Experts of a small language model: 12 layers, 32 SwiGLU neurons an expert.
Below are experts of layer 2 (counted from 0) of a mixture-of-experts language model. Rows are named router (the router's row for the expert), down (a neuron's output weights, with its number) and show model dimensions 128-255. Each number is 128 + 32 x the weight over its row's rms, rounded and kept within 0 to 255. Numbers have three digits each.
Before each expert's rows: a language model's description of what the expert responds to. This comes from a sample of Wikipedia text that the model never trained on.

# expert 56
Table and heading punctuation. Pipe separators and |---| rows in wiki tables, plus semicolons, colons, commas and == heading markers in lists and election results.
router:091084176107094114092169181112138086152170173173165157126110109162095173131105181153166148165098122070171147165185097107102127084119164112171151129132125089075111178091094147079125121174096194119171172082122128091105137116162185094104094089132100185168096152152108116101128118079115140159106088136133143119169173153182170098165085119116187157150082160118118090117104107119117069151103
down2:121132121100173128071136162154098135127101181195141162126121102166164057143146115110119184138152162074141126131100092100154061144131158119115120161148073138162087096097146123171189099127125150171064141152139115185098069181115164114104100181110147196177123166151106147154123130060124153061187123156163135096101158137141183191133151104100190143165134126184152106136145137126196152178125
down3:069122123127127169119152099071061196142118146120161104139142099182169156117110136111143129127081127119049168136146110175149080156137117196089097149132129128065140147161142122156201214142098155205047162146156175123133098122097081139103080183043188132105125170075112142171140099166100092099135112031099130139110128078192141096141164102124060086142125177165059122132058120155185105130135
down4:130109161092122082117163099136114099162093120132148151140113147103145115137141104103127102132119095143166117129143169120164088092087128145099155098114145136090177114148049130106150111163102134141173135086148151103115135108139132144121169154163123193131045127122123126078106141196109131130131155092091148085125154127197166156180124170090127126116164168121146123121115112151164130124100
down5:099077120195113148149140103145158160109160146114149163081123160159121168128125129107088180153129087149128137144148137102199153147105147088099143161166136135111055138105185130194106098077130105122136101103133075090182119133181116147083128080117105105194131147116111075103183122103132108155153120151162126128121151155109151114203134134130147125221091122032098113134074132101115107085115

# expert 57
Spaces and symbols in data. Bare spaces and symbols in infoboxes and tables, as in 5 ft 10 in, en dashes, minus signs, degrees, dollar signs.
router:095162169188110187091151167119116137117131163122122125112115076131104116145145157108101125160082122148095123135164099098083143115096170134120123162122093078163101164091110127149137080120142088140144120120125112148112143081148119087146117151117080174114100147160100142151110097120148133140146104149151145101152072157107144110105084097133136117167077157148105139084165121162100099095121
down1:135073139181117103061109149117110124103141142068130120147172121069120127130106209188113122121070122116144116139158127164111153144160109089104142172127167152096065105130063069151137078118111143119134116158119109102140145104129119054102109172079130107149130193100192196069129116155159141133115135144138139132169125122244137118136142113160139139127124099128149110112169162173116090164101
down2:150198155129175103135112073125145145175090095146103157176158073110094150155158085148114139120164097132124159131128130097136138082187147121148106079141081105161165117146079141112160113108165125177106121124099141101107099130138138084138138137149122123120100148107044150151077149075139071117146151123094112129154127153150150121116123188080101132091163140046127131087180159190127119138082
down3:115171123125155178160126187106173124079156106114123163179158136142106172098124111118112139152116161082080128129184118116139121082156161073157100152091109128103162126105234149114116110131113145132155120109150074105135124087145121159137184130143157166081137146131117083126123141133167120164118131149154129102078126199059196167108132085111151143127136148122143123111142101145116163097092
down4:106096144187135119156148136105166120130106181132144158143129125097114137118125097143112031177122172126078117080065078145137122071133197108127132158105178106074138107138122065075108127114091154169123118141135127105086132087194136110088107109146135122150159063101122100045121098123128124137124118118178101090178095185139144103174164109122085095096208083068122136125098145182123114133141

# expert 27
Connectives and separators. Function words and punctuation linking clauses, especially to after led or leading, However followed by a comma, table bars, line breaks.
router:175131176164140147095165169107164104157113179123134138149104120155145167194144181110175154151075088149111160165169081098137127090123172155159132153100148160123134142077121123151138109195097113170139175080195147092145120138128142138145100121149074161105055139110076079116120105095157165157127072166173162124177101150154141120160102099086144106160084140145111132094145129151161115162111
down1:079086111094105126122146152167135125088119075120112146135071218128137155169179182146094118138116153112161135212104131126168146094136122136177162118142219055152142163186157131181103174143116121118116193108169090119166156102161142165093140113126184142124182153143117145107126165124126154106170188092131127112103144091153180083135145134126193146052130140143167146138187153180143163137168
down2:165106147093081124099152121167185096071148149146109106146121111138155225122112096160201117130152103107172120133141128162174093100087125114125093088106102127114149060157066119080114102176145144115113142116162126168131116172106127105108138134181128163150077140120135142172127190101116126105133125096153100161206109083171122131141100134143142129131131043150104114174033117101135148175147
down3:108104163152114143182115032163093070103149137110093144118134165142141148120137197140170134154114156187167105195108080147126084104090129129192138101188159179125144159156129132139175110116103181179110082084151111147117199138091145133140091108115140120156145114185141150119136125136143112108175109165144109174074185093122195032139091104168111121133109129194120147131136136123082074152103
down4:167094134100115109127140077107111091107150128090099109110133200112129086113106098167055130086169107121154099137129129106087086113128115118134158102191137140122117090088133162163117088064107136143132169168137166149133144098102151185084127137110126112121171103139132150076102154097082107135126131113109154116091145140112206156147146172169121125174077088119053083145117116133078170122158

# expert 39
Verb stems and auxiliaries. Verb stems and auxiliaries in running prose, such as rem in remember, keep, have, not, but, found, used.
router:177187140111157159110127114141134132088124163159145117097092159141128162108104161163094106107128094173102103112179104171171132117140133171181099107154100145068110152100141152147102150120147149224145117081148158152112117153069094125138142108121107129117105121144106082132138136133127115140134103170155121133187153122146121115138187113161108121150166138162097135182119105163178159150123
down1:119141152131136186135117122109092076170134089178103137165124118086099128153108146118045130155109109044171139091144174129124142107144107177098168169136119118053147127114073139142161060105156130183099088117123157094144096117113141032086111138121163114135112160117114162135116104096081114094124200146110119084127128132131145149131150101141126085156093114142134087053139255110119200131219
down2:149196083152127136134097158140151109100126082078160096182134097100110147116126152076150175089134191122127081169202127131119095174145104154134145125079123174090068130126091183148148135151174150147151219118141115140146074127100093117074108113105101102105093122130127107162123129130169126171132122126129136143163137096140235120094130128134089112142147125117076085131137107106070108123179
down3:100118123125138114089133148134100116131081148167123128171092141129134184131132071118145166122135120145199164164148059109175144139122071095124126129099143100125121078189131138107075097134093118111177098175123130129198097149139117118121126108104146091162146142175133094155176145063123153177134061095166065144147189103132127150107184134139178157135127075139119099155078134187090130120141
down4:123075145156145142165138152073128110153114122152158100134156108091095135089133150114115136063110091139129197161083182125124142087103118159118127165171107170119149191113120058189095197136127085104095091141107159117170076175144107135078167094208080156125219154154151116119111123161075180150145152100203125150108089192006132147104173135156135121141141153118174112059110148141149179144114

# expert 34
Quotes and parentheses. Quotation marks, apostrophes and parentheses closing titles, nicknames and years, plus %, $ and degree signs.
router:159135164160148092128165147088152141085136162098165164085105091123171148147161142160183146166096069169080139128172088088114167121148147164152092134096093164155159142108090151149083139126128135101138158143152120147169185146120166112111086112184090146169096169088073127095133130069132104145175096164157167109106167164171177161070144109108132075149102151149105090085108144140130088168141
down0:169097130174122164103069112176114132127191157072127138133122058139075173092146124131109180171161125157045089162173075128094142112132164142099136126137107072099040098125114084153097152115155077099153151082102140134069136175121165151128104151135103131086088129094129086141139105096131063107085044142094058177175124166166150120075178149107089102140154149126189154111068110170112106133188
down1:155078182128153160111129147141072113141175107126114121123153096136081096104188133142108154116180114122176125130134180141192158174126101127085126077113128107146119123142088111222136138148143120147098103193133128164121171177175125180066143099084125138100154153145160084169070101176124143124088061125088123136109084100098073052086139122168072101120133108131145097106104135142162140130068
down2:137148154130155137092137150179217152159143077113127124118125127112162136082095157125190050119129196139076130142052074159123136139057128092148118113111061114142127136097097121112157151102115137128159077127145157096112085154164180106121112185158140123148085149156138104118117106119146155109132108109169146135141112097058079120136145139114115108135132208162109086144165101089148128115054
down3:126101182171118141092149080167107162125122137122109169222168146192221146132204159120130089163122158189121066097098096084101110104129121133098100062088142107090214128107114096136091111122078158152115201192161115092099144071223136114123092144127168126128120160104098135119134122115140142135162128094141108148110165156078174204103114081123176144120134152102140105097132154185124203103073

# expert 41
Lowercase word stems. Lowercase word stems before a suffix in technical or descriptive prose, such as rat(io), sign(aling), fight(ing), cont, found.
router:168142155154135156106121095165095107063095141131168142141097096101138162125124113129075139172123145133151089131133111160124130137136143153161104136165081047145166146156130182127121155159131139111145091171177101139178088123178097111119124098155135192115134158101125113145137166157136063121089106152121099166134128153165099115156157113143154124147162102179128153157138174118148101145104
down0:133152102084134165100089174151130129171045133052139125156132137113119127121103170126206139141141123100071143104163144099084133130149099143080122129101066119137161161082125173065118139132151135131170122182139112112076135122125160097172104141129125079196073072086109093123128089143163086086066135153092115075152097094104208123145083143147126154090174215130124128090099089126111102116097
down1:097161124166082125141081143151065116100127101141144162123118116128092078137162163126182121099167092111088073165104127111186116146156196128125159118120084135117088062058142070094146187089140104104080117112103167136146043088167109068123154099110070121145000145127118132191085155096092103119134163130127130144161148121089179138170137112136121103083104136109103105104159065126122162127130
down2:152097076125146211178195149189120152183119135151122151181138144118113137139129123091092204077125128101133137159107164151139117153111141118123125071158137070150148132150145124085079119143124107131115137154033145152161052132178123069087161127091127156097128136127116143101106136118086107110121135144123127118176178125022062150159106094105164097133139161102143133079136184137153180162161
down3:105142177119121109105110101137075181116152141127076119145088165181111106084167109157129097147135149166104128114136135118129217139119120076149151135169138118163152168181151104136104094139121113141129124136183097164082120120124163144132105178184105096140104127120113090140178160117186094102138152134109155132140128046090109132133127115072155155137172047096121192153110116131113113085052

# expert 22
Articles, possessives, completions. Words after of/the/in, such as the, his, their, D, and word-completing pieces like facult-y, crew, ath, plus closing ==.
router:168159171165142098095161168079082082090165159092163160093101091120145157092114161167152117165091080160086159088157096085068170093099162160163091165128096159120164161097081161145134176147150139148111162107156089174174147141134167098102100099175101145135103098069099101090162115117181098152157101168155168124136162164159162148077144125089146087174079131158103109093104163152169092158147
down0:095115192103206178123122146117049164136118097156100141142125094169136114169155149071102090145087183106110156135108138143103184137098160120172139084176076162113138113197088121124078130121161080113123146125128147167124148142088103121096180099168144107124139163096154147162152115149106115083145083125076112128134180149065171131128056122074119127053160134087100103132100175147083147086098
down1:074127112104094109123134116085155136071134144105133219131145148110113162139208072110117140140203128122137141125128082166097123172081150103152158125170124037107161116112110109129178190148168086115119117128186177159113112082124116114126155124193181105136174144122116073087117125118186085103126156096105148068093137158083147091091155110079120127147141089106111138113190128152078132123171
down2:141085187059113131098062121200140121136181128095143171110128132185155161166101114100125110100096146145132173151156113102142225182126121211125135148130152087149156135157108157138121154112156195105169123091158146120144162152136188109197130151125106131144154154139150144157101108124113111094122103106122058105101136142156122140113094104084130148106121124105124100144097177110181120089185
down3:146139144147151124139112128124114178094151092114197135082132149087163141172176130101118068145151130099136187029116143136154133158124160134123111119126123125168128120169092144138122136158063106117145176202156125125105118164120084137125173090087180150110150170098148122149130164141111120118087133162151124194098128123146029090109166163091136110165128142143146157065136079131127150144129

# expert 0
Function words, word pieces. Prepositions and articles such as for, with, the, plus mid-word pieces like ire, pr, e, and table pipes.
router:169131168157168103086159168071090077102132157120158173103102113133157168113107170167159124165095096168095165089156099102089170095112166161162091158125110155136168163096098161161144165136125152171114164105171084147161159156140162096122100115171097155115108093089103105099156130118170091161148098167167163135132159159164175153093134110107158093176074142163093130098103152152155096160134
down0:107127126165123113137187076140173140111132140096072121169124136116115120082111151128212062113137129142043136135129183175106117108154140128124100160096148158137176152111132174178112162100118194156126072070131117081091130134163138097111038129134195111136115102165178167140129086191129109096146150150094089146160161136117108153138114095113145133149175101161112109088088119065105123089144
down1:170062127158115148037169146098082136136094135169117148095089082134160122104151092127165169135095137155143129080089173121116104122107169169123108094127103138087054142111106152175132178079118126162122130136162151136186105125147138114102109082094100151136103164105207147077068157100104145083103108193139101138151160069073079117128073127203150141163121211189117131150077140078119109114170
down2:102097097175105125107165088189099163103094047097143132150140132134175174156166092069184160127106119106123116092145168108167107120209134166160134130126111094056119149166097157123146126137119070109153067135094198134134119081044137129097109157061139074137055142094089147148138118070131138145166134122143115138158111134110104134123104192143097153145123174084146114179080153098146153102085
down3:148085127090147140100059120124064134188156089077126142166112110127132174148164139162142137173056163123192133112117161109170114181093140111128129159180095130163102094059095101119128115127148139119134138190168134114102037130144162155174135127137148141179122161119130149098152062099143063173129150121090077173133096135116146185145059116116138087124116073125138088118134121126166132126136

# expert 30
Table and heading delimiters. Pipe characters that start table rows, colons, equals signs of section headings, and coordinate separators in lists and tables.
router:122151129126112084122170134066146082170116176147180151113087121116142171184073115180165138155141174178150179149151093114104153092108150174127108156115157123114169157078097100133135147137122158115106152111143152170137175117124167099073113088089085110116087122165101157104070123111099096192085124143128112128137157141148156098122113148110165147181090147158100138112162157100093146155125
down1:163110131141178117100156169121158072109143142121116155188088170102105116198125199125089154118177136110070105111151079141135137097125147194099158140155110162126147125134126142156167154154141044133131123098071106141151089096131095108101113130166127112119179102138090063181120190104129151185084110153161160093119094142118164116141170166108143116103138134169137120124148151147120129104120
down2:120165137092181133173116066147090125074185057163105094110140072128138143099102137100090114143162147120143106087117085090095050064146116110089101164107121110130138160112149144161119086151133161103086155112096148120078205140101126121156141129117147142097180153119140221191091066113117091143122113132074178165117073118129098065083121079149144136141134116084205122120164156169149105080087
down3:107169113133121117163117131170153114149094088107186132123110089117082104085100152098122159163098100224098128128130062162098165152123111165145088158135052151125071103106096086159119172143105208092127136135139143133096100125081086166097115100159095151152136131132115168146148058118119101117176132158138157099132113057157149111182100101086160110132181118079136155152167079120092077121144
down4:134112087163176137134118169093172159107062101175098133123126075081109110126149177090101096070156084152123122106055097131112086052116077114077147152111088109086160084120151171099142138134160125086116179095114130127153075156122135098119111133110152101092159178113138127187120119142103131128127152090105117145105119122124119146122128101148105136106140154109186107133155081147172136157150

# expert 7
Verbs and auxiliaries. Finite verbs right after the subject, such as is, was, are, may, had, and pronoun subjects like he or it.
router:146150137106081124135167149123153111141087156163184122160078107112171166164107155176106171125101129106117159128155094149114127114171152161150069149102181172095120137094125138115112104144138159117103153084106152160145151182147156139116160093129088127123100115107100114072104129146103092187119086176106138147111127171159154119075087124140091095167166181173191128129075184151182117168118
down1:169131112158107105147131152126072138121140143116150128173140127134080150115101120148177168114120156160133104129133113164143098079158118173087114096137083094157101089150158127105098196135141146149151124136155146129165104102082098163149181118093145145120179194207199122172164172138089164091062155080079198148110119103100102166142184156168130169103158041143138091176138098138125148112081
down2:150120135073155079114067145128119156086126103112147100147173131142125141119121146132101099133087155098129171113143152139121184118161076169107080131104121122128138155118141156123132145155158090061148160084094124169130117131117167093116167137047127112102091146161125154049117110092138130006095154111089137157134181126110114141121141113173108088104072160158081150109077085043067171099122
down3:131125104110156165154142147096170122180158150154175145124129157052167124122141094120032166164123152154139082199103118165181144099158122150097139145101169182107120126148093087120154131096112063070140186114082154119139093103084062149093135124112120133085125112083144135176114108077123102166094137157090147157105144101108142144146170137097050157074112141160186150143152124158184110178183
down4:158108115166147169127174143142130094169180156114104154132119122108141098115134140176094141056158128114056154037192149113086123155165131159150150070123155119100089090099139148089167088146121133145125165124164111144070127194197099120121129155122099166133094136140091083102112120141139136091124140158108085104178140144099107114153108148252168128146103125201117150099142117063103159166055

# expert 5
Word-initial name fragments. Short lowercase pieces inside words and name starts after a capital, such as sp-ring, R-id-l, Sh-lomo, Chicago.
router:164166168165166121086157174089087083095150153123157175084095105145151160067099172156174133163104096168079159111157097092073164089110164157144089166133120154134172163100087154158110165149149128151131153104162090166157156139131167100118091089173100159123101118091092107102170112107169088158178083161154157141147152163160164157089136095110170099151091153161098120092103158167158091156130
down0:144098133050101126189149107118196103069142095127134110129146135117120148094160168121147091125126158165119125146110170162132100117117116118119086059166163102124119134149087136097161112164109084129109159164078151144091188121080171114115104082096110142140142111146133106137129171131128157128077116041156171137131101128092149091099165151164113180146173161081115087059094208117145075164120
down1:134110139072131117142123097100212149081117167142188142146158186090070130111161133124119063154096078154133138158123161121123075118156137183167102096140158133117165126155121156138124074137098083182175129071157122179079190119122091133120086131172103138142072094085189091156078137114131105157128162110127093101112080165130151105128131108092217160124083175099140180143128132159110097149103
down2:086106091160137061193128105133121117141140133151127142167143136129078099108128146114098129127124146173147191115126087101073106117135109182091149111175122214099122078199172125161127159127128084160097206097113095144176119206144168165133092116131175098138139145127135158129137154124102143149098126139092154134127154191196073162153138134064140175182098148119170159154161182121113133071174
down3:116131137172163120128147088124182120138096255153130156142179099112157157194113120097138141146135170068104101137179088132133138153084138178113130170105092083159154122131090110130104131132142092141114157152098161061067118153123191156206093083172140099135076099111183079124179150140178137121102168116125082142065101128118110089123091151109161130049141153114048123127077164129023104134095

# expert 48
Adjective suffix endings. Adjective-forming endings and word completions before "of" or "and", such as Ann-ual, prov-incial, plus ordinals like first, second.
router:172152179166150110115161175089102103099137160107162171084103100125154156089104172158187125166096103156098159110159097076089150090087171161161095157126107160147162154103086158157124152153161132149118166111162075154168119143101185090108085104172098158116103110084086096101167095089146097158142091169125169131164162169162169151080122095103129090178089148173088131082113160167150083158145
down0:134082154171143119103134118146127134068148132190158165119180096075098127132092172091134094144180105142129163161125144151160098136127121094132145129098091163117109130170150132099147091165159069172132112194175103177118192148080112138134192086230101083175214129130172125144159093111110135191155150112122145123098113076164208138166162126120117139098110046115140101133154077137161115149119
down1:141196158142148166127073121110125184127112099101095099115110098107119128115130117115121176148103184092122066123094099147106176113111101138132112056119118105141189157096118129142025119131127137096113127117164131113086122132154101157137130128183124096099060095122106148153136101128111148170162181130116111121215152067126119167160170102149175147153105137103132125108096112093184127132112
down2:099138130176141148075076131116134090156090218180163112164073109140064101179158099130086104096134131132149088169139146139085110095163100121135168150104117156133129116155118196082152109132180077142106168163091132138153159084112173092136126080175154150133196133094088165112113132132085153076013145118130124104114137168083109125180094140164163158130141148205115150090174161150118139096099
down3:110045154121130136090095174086129144109153118109154136133149108150192151160057150135181065176096167128190134157082127127146122042208096201078134166118132173085187121101129095151116192071098081162148109160100158139125131142153133136118124108074172151147114097150171155114110125166114147204203084147139126087159118078181115169111120084136113162110094169125130089115127111157177111105142

# expert 15
Periods and sentence ends. Sentence-final periods, closing ")." and quote-periods, plus the period in Mr. and Jr., and a few name pieces like Mc.
router:131114166162111091087172175080073100124126163133168170078088097144147167095088154153164122174091090172080151105168085085078173094142168169142100140101130160164132167089118174147135166087088094123139117143169129172137136145127141162153107108189099159132106117107086098093174148101122115156172092162157155163127142172163168158087139105130137116135112115177088129105108137135147072165169
down1:169155157122154078134170097087124160145112108183045134117201130155162129147150167144074104120095117125128122105124148111165151141143122135103129176141147120098129153067151170119137102151080196126143127098124191134121129122156123074096143145136154154210107131105130153149098159110117123148155148103124110105136155087096153171094133081128046099150168123174147103169146158129165160088143
down2:086167114162079100141160136126144148115164180177161145167125166182144115081168118103141225111148127150133112051130108156113206176135127108120136148104136183202120140157065114160116180087154146152142171080135128089147176158161073137161148141130119146110141122178144112183068123087095121126184120207141144127164186134104102183145107140046161124116132125131176125175098113162124080220062
down3:091139168161144109131166156102108160151198050083165168143125089113073164131133140128111126141130163057162111072118110111155118166082125122089094118102105162137141109139115176129171112139150196141135086064131106127113148156174094116075093163121108162084124054117106143218138192083159130109087107115098176152168148056156158155158094163153177158109100182099068123083143135076149085129130
down4:159120118131133101137166126134119118103125115164139185137131091158136156125170088104127113163058128132152163147129143179085157168106122168165165130141111080120107126124133158131147180193113134086136096197105095144123177113116115102151081171135142182058117138151105148152098153126094103115121055184068114106119135112141125150100081146091165135200106135137062113119123202144094138117190

# expert 9
Name and word endings. Final pieces or head nouns ending names and phrases, such as ley, League, University, City, ports, bor, County.
router:172167143134141095135152045137145135142101165167168144074078146137196135102103056157100092096177102127136121125159116089135112179144099161149125157154161171094128146130111147193155187148105100168064149114129107186181112193145162108158153100136092095171108113158125070139164098168148122169169112135143081135064165142151112169116133073103058109125104109171087148139161145107177086147171
down2:131153115137085115084115140181158131138138089153176149130101107121116117108119119090130129086134195180130084185137077153142138127115145159111123121134133117142111157106117138147107134201152092091135187091095105118129084141129076124159138141092096087081166110135104093115140189154153145161130121159068130171145097161089124145131161098136092131113151145173162180179166133148140132115077
down3:072168075149148131132162097052117072107109089168112128121103097162091108133073147172136156144067122165183082187142094143091142105100102160102124164063152132123110128111063114059100168125064164114188126123130089119123156119107138108128153122087098131127104111110094086105191121167100102190097091163154159117167103110166117177068141142127175179089170109153128143074136169109089062102173
down4:150180088107146123156156144151110100148194086144121156170148157091096128213111160147108141149097191138126103135160093092178163104135123190154129220162119109113126082109120112107155174154188109121112126085127161101107096130109151066131136120088139104089169096120160118151142125068101125170137139194115154124134096146146154111122149164164158121131151136169164127045160098120162181138119
down5:177098139106135120121108096133170156122096089149098150130087134085068147067136093117080078145180132129109110126135130088152095126158099145102116130136162125082067128122142088110152176143119144134126127104115150113180146131087138101075088074077114091132166139139180072137156140059129161157118123086131111108133059110137126125140122165168108137094085124095119112114153128135177109123185

# expert 63
Name and title pieces. Capital starts and inner pieces of proper names and titles, such as Ho Chi Minh, Clint, Limited, Lives.
router:162156164163152122086163173080094084084143157115154171094099097133153159087090166160168115166097084164085151100155099089085166093107163162172087158136105163127164161099089166160122155154146143151135149105160085172151153148132161099101096102173098162105101105077099093095158105091161094157170095162170167154145146157158159143083151098100176104171093151161093128094111162174158093154131
down0:168123129109140212120096121079105118100122076158105110097142166127163113134130091108135141162111152150139188112130094119094144114179091066092147103135087100157140107092118146160170090178068142076129129151124124149141106083138077169152093115198139145083103137152175159147164181115098096115130122168151070139111081148165141141154128131107119139176143114103087205171166195163075102088091
down1:180139086136127107110107096144021123115184169151100111178117142128155151117113093107129097079096179165100124150124091134013156131110131128111130101175126084152160169144166114122153090106130099145114122174127114163090121110121141121095125120098157146139161091161141135143180140069138110153133120170135123166153129120165153118130097100150071128120154129132173134097165148151082125122106
down2:106150095135069142134091116164100136098121126098124168202148166160106155101116099133162179170144100156115106108139120128071104086112107149121114130169125096120150146134186160129154089165113137075116145102156120100131101118151145164129114179116125082135173136133121149119176139094137137137138092120178070136130165056147087147114154132181143192173057120074143154040138157164111083099166
down3:113166122151094092102131101128152117088128182115128140147141062124129148098178097152111147078162090158166152127098165129103163125129134139166110109085123130093170130080089146134133100123106078083156156126043132103172105121094082151173155100162124161161148120173135182100162114091060120046114111134163139162117126137094116110132137165111134074111113106145173161145089141132116132114113

# expert 35
Early word pieces. Short pieces opening or continuing a word, often after a bracket or quote, such as con(cession), ex(cept), rep-ack-aged.
router:156152166103138137098143133130120128131124169083020132102126111185148129069124125119172147153098128174096102097164138110114184107120100133097129103096120156156171095093073143149049126110138187177119159075165107118176188136062141149091128148166119096117113064117091094096194120127083075150135073088141099083107122189178152098067179130108209117152175078147096134144117152149076101141127
down1:081120158151098230126114130136057147158148133127145128172084128148159170133104124153142110098156137095150134130197105135157081136173115129133088136136151065106118134155162139162096184180077134105128150158174156149150088131097090091167089140083102151145136145179133145183191150164167124158106053100113133073129120148121150107122150174086111132155162133173115151175141097130110102093107
down2:140148127174126102148178111151178152169152119043144152171171175127167175164144086118068106118094147132146056110164116162062144083114146113148107081088122145122171173139109081130191159102088116137131153127121119105151171082113111127099151130161161104122083198097083146124103096132111145133135105105138157152070108103043090101065125118205076086107157150090138127088130144107143121126123
down3:148086148119060107131184077081180119077106135120124124098142157171048116094111115127144082128125094121134186122038085071112176092104127159154143054077138154145147073139140076084135089095122167123137113149062122170103146139108103107077186058155178053056097125140080127099137152099150115125133139135115142138135138154187175162118163145168117101125132083118115147124136162109112144106167
down4:111167140117132096093133062092136128155121075174134157139141103149131111153152160169110170101074098168157082183086132160136115149095174215156181115088230161110101104109174133136156129142102111124056125133120129144118137144140094195172140134119144090074131114171108161103155133193116153131126122142133137132073154129186148141158094141119151126130127125144178079087178142164131118076130

# expert 47
Conjunctions and district names. And, commas, of and line breaks, plus District and County in place-name entries and the piece aff(ixes).
router:163156163165151127085158169092090081089148157117151173106094090140155168100102167164152117159093066164085163117157100105083159088103171160165088161115104158147171165101093176166116150154148138165118159104158080164162136153146164088102088086157100163106100100070096101100166119110169095159174095157141162158143150159153164132079132106115170112170092147160090113088108166158162094156135
down0:110115157128117072118135079112120090116130080125116171215083136123075129154102093152109092165140101073094178135083216103144090141175160066125093139174092118121152140160150146122138092170129133157127090126093129114166139115136133072090194138156107100135175104096137127132146110090140150137093137164103118111088118187122093146113164184102156132183116123126121091132102081115071139103138
down1:097144106061095098173156052117087100134106088101095161151099148157163139087177152143168166109138170129126138113107134056146092111128141140166119150119100155122104129135131156110203119106100121143121170096131171072139145150123167110218109112158157128116140106128122139151147164120098125136135171186143110118061136090151164127120098168103064113137138163165128095144133043076090103123131
down2:139107125240121162172123184065151173062137160128117176128129135097125175089091179152101066130143134142124132127132092113179100083119113147114146155157140126107124213105050151078107158089089141110087135090107131123156080191145167125115091073083137165101153151115073128112159106157097164153129149081120112132102159118183137147148125125162145118233110110141145112097078115125080094122104
down3:146184158183115125106154133177114112179129119152106171143216095137167153116177151131121136107094151137084116127142149129121083111145136123127105119153161118128149115123142130171112120158098089135130151147095140189146122177157139108118133127136157157071096120131141110129159178168129101192076126111142151114117075121116134118134147159126166100102131142178047237104098153118090162100134

# expert 32
Word-ending noun pieces. Later pieces of common nouns after the or a, such as ants in inhabitants, parish, other in Mother, own in landowners.
router:167152169161158109094159170081095081087146159096161169086097081152169159091098156157163108166098073161089157102155100097097168094105166168161088171126097149137166165097093162171113148162156140140114152103162092173157140148135167085104091108173100150112106097089095118097158110117167099156152089161150158136140138165161175119079125116101156105162096159164101127083101153164173093161147
down0:175114127187204138115151170140153142154078089128093178152139074117129143147110159071167170068134137171153150108080103141177128127118120109114138152152086148133167197126144095135126118103075096130096135106127154099055148123152097103185237137144111107158102064137051144151170173087152117095115180168097141177087138075127142159114120169140152130139136138187154167086102092120156132091088
down1:097160079135106096207074152116153165148091126126102108095182105169109130148177105127108119100109138141142146094125139157113159129132117087140091059126124125105093136124155165055121144107073126092122160155121131123117135083116123145220104175129073146137165127123143113131124115132127152139178118146189105147101045115126021115179073157132092104149123140124115126122189134087123115193163
down2:141147130193173112158144174092159143137111126132140124213119129059127192118068158092114069158127047110104173085120100110185138122141131208067059131065097123160145135102104066147121089137103139166162114065127111136108080123172145083123136164162116123135169143078160132139106122122117173130134139109158118118143180166127105146111130115167144139123158188102150152170102138117156131118129
down3:126159130110117149174088001134134095143140127105132033115175111112159150154150150114134177095065168115089177137083101165096089184150137163126080107162090131159179171154115176160112141150097118088104126134113109130129086119165127120165154131057102132176143099155171178226169104108122148144125175137133068147185089121078101162092111100127154114150114179055128130108178168141102094135168

# expert 6
Mid-word fragments. Word-internal pieces inside longer words, such as post-se-ason, ro-se, polit-ically, Prefer-ably, plus stray digits inside numbers and coordinates.
router:173138167169162115077158168103080092108148150133158172107099114144162172131102176152171128160099091159086168093160103094090162088108166164176094155124105168135160167095077166172148157145144141152127157113165074160165122127137175103097106101170099144124106111105100107097171097110178101161151081168145173136153122165161158125079138110098161107171089147162088114079108164150153090164125
down0:052158122096101155124158158099103132130167125161118086124166073132128118183109096066137098108139103052081092130037129143143062164149108177140084171149099096128129124155166131146136133137116154148116153177170098145111134168141118137061152117146106132124169078135125150111146123199057100126130141129134171118149099103128127109161120096093142109166105057147168146112225045113149149237158
down1:076128093081151154156052136129099091150154113131153148105095091192157156090105124128083060143104122176077149092161165155146170124095114169151118157159110134176140127174116096165156095167115136143127182178166128141131089125149153058129139127125137139142097114115118089123124126183122127108154145163110089096144116205128100095136122155078125130153030044130138113091124125020184169127119
down2:111062080123142074146139103134127179150115122102115099139155096120115117146103144121046121133112106128094135109066151191104123156120176128086137171115112089187143126135152142098112075172130167169109163077132125121125231115118093092110109094103115077105114101171193137131202110145134119102089152181134176095122109107103133134145105112132073114055144166145129137055152120112116095160210
down3:173102143207131093127076131133153140123069163094075159165116123138106172149108143166123120116103115066147105118113161102158136138120119119124145116122177131118114118093162139114093087129154170129162119095142156117174126141174086089131109126155152109127133075109171155167158110160134129114122100097110097132148116155170141098088118104097114119121169117164126107139086097110049143095127

# expert 12
Prepositions after verbs. Prepositions and function words right after a verb or participle, such as of, to, for, from, with, and following after "the".
router:183148205158145150153172166099087116123136166072123159113100146108124159145056176114125090161077087151115124114165085130114162108156164156169116171089132152130174141075099140145158137165074136145166166109190142071129092153099131110126080138172092142097090140163091100099097111095165107159128085157160151103148119152165177114124149117141143109165124122174133121080122167128149110159107
down1:090156076158090087125135128105098182173171200140159160150090127142117091174160088124011114124120139199168141159097186093140117162116136084175097101138110144118122163112168114102158138138135126121126159104095133130077085128174102129117181205116090074124074157150159118053127125172075139141137167126176116133113116193101117127083107155125111149151123129144123156185158123097166172104130
down2:199144094143146106121161130130081132102105072135222147093139038179220147104120160101176134141093180157172120128199108140123179128065071111100129186145140109155105115078120151111081153123183106114123161133112187118163096114134135076110121179119108097120103161086101094134130156138125107142072129124125161107166209153178125139144209114168135132151116111143111095123109112120126121096154
down3:076094155196115071149069191159146148136155135116110150119162193104137136116149124190180110128142105148118157145186055143120129120107138104149127153115092068124187123190154116197095135082102118119110085157170073154153095134085142140151140134114145113104175082131092094131183144185121125141145104164153081103124111133145141094142089122127116171164070140066147181140091111105101078146120
down4:202149095108166130122101085138089126151088096075118147116113105111071188121111118098107143103103150146108142183104159122132139180136115107149143148114103141162120172166138117161110099105116056103150068157109099159139106108100072084135135106079171126137089089106131130168096114132118087114165065146110159091215174141138087119137113092130088086106125095132105160175112109145173147048084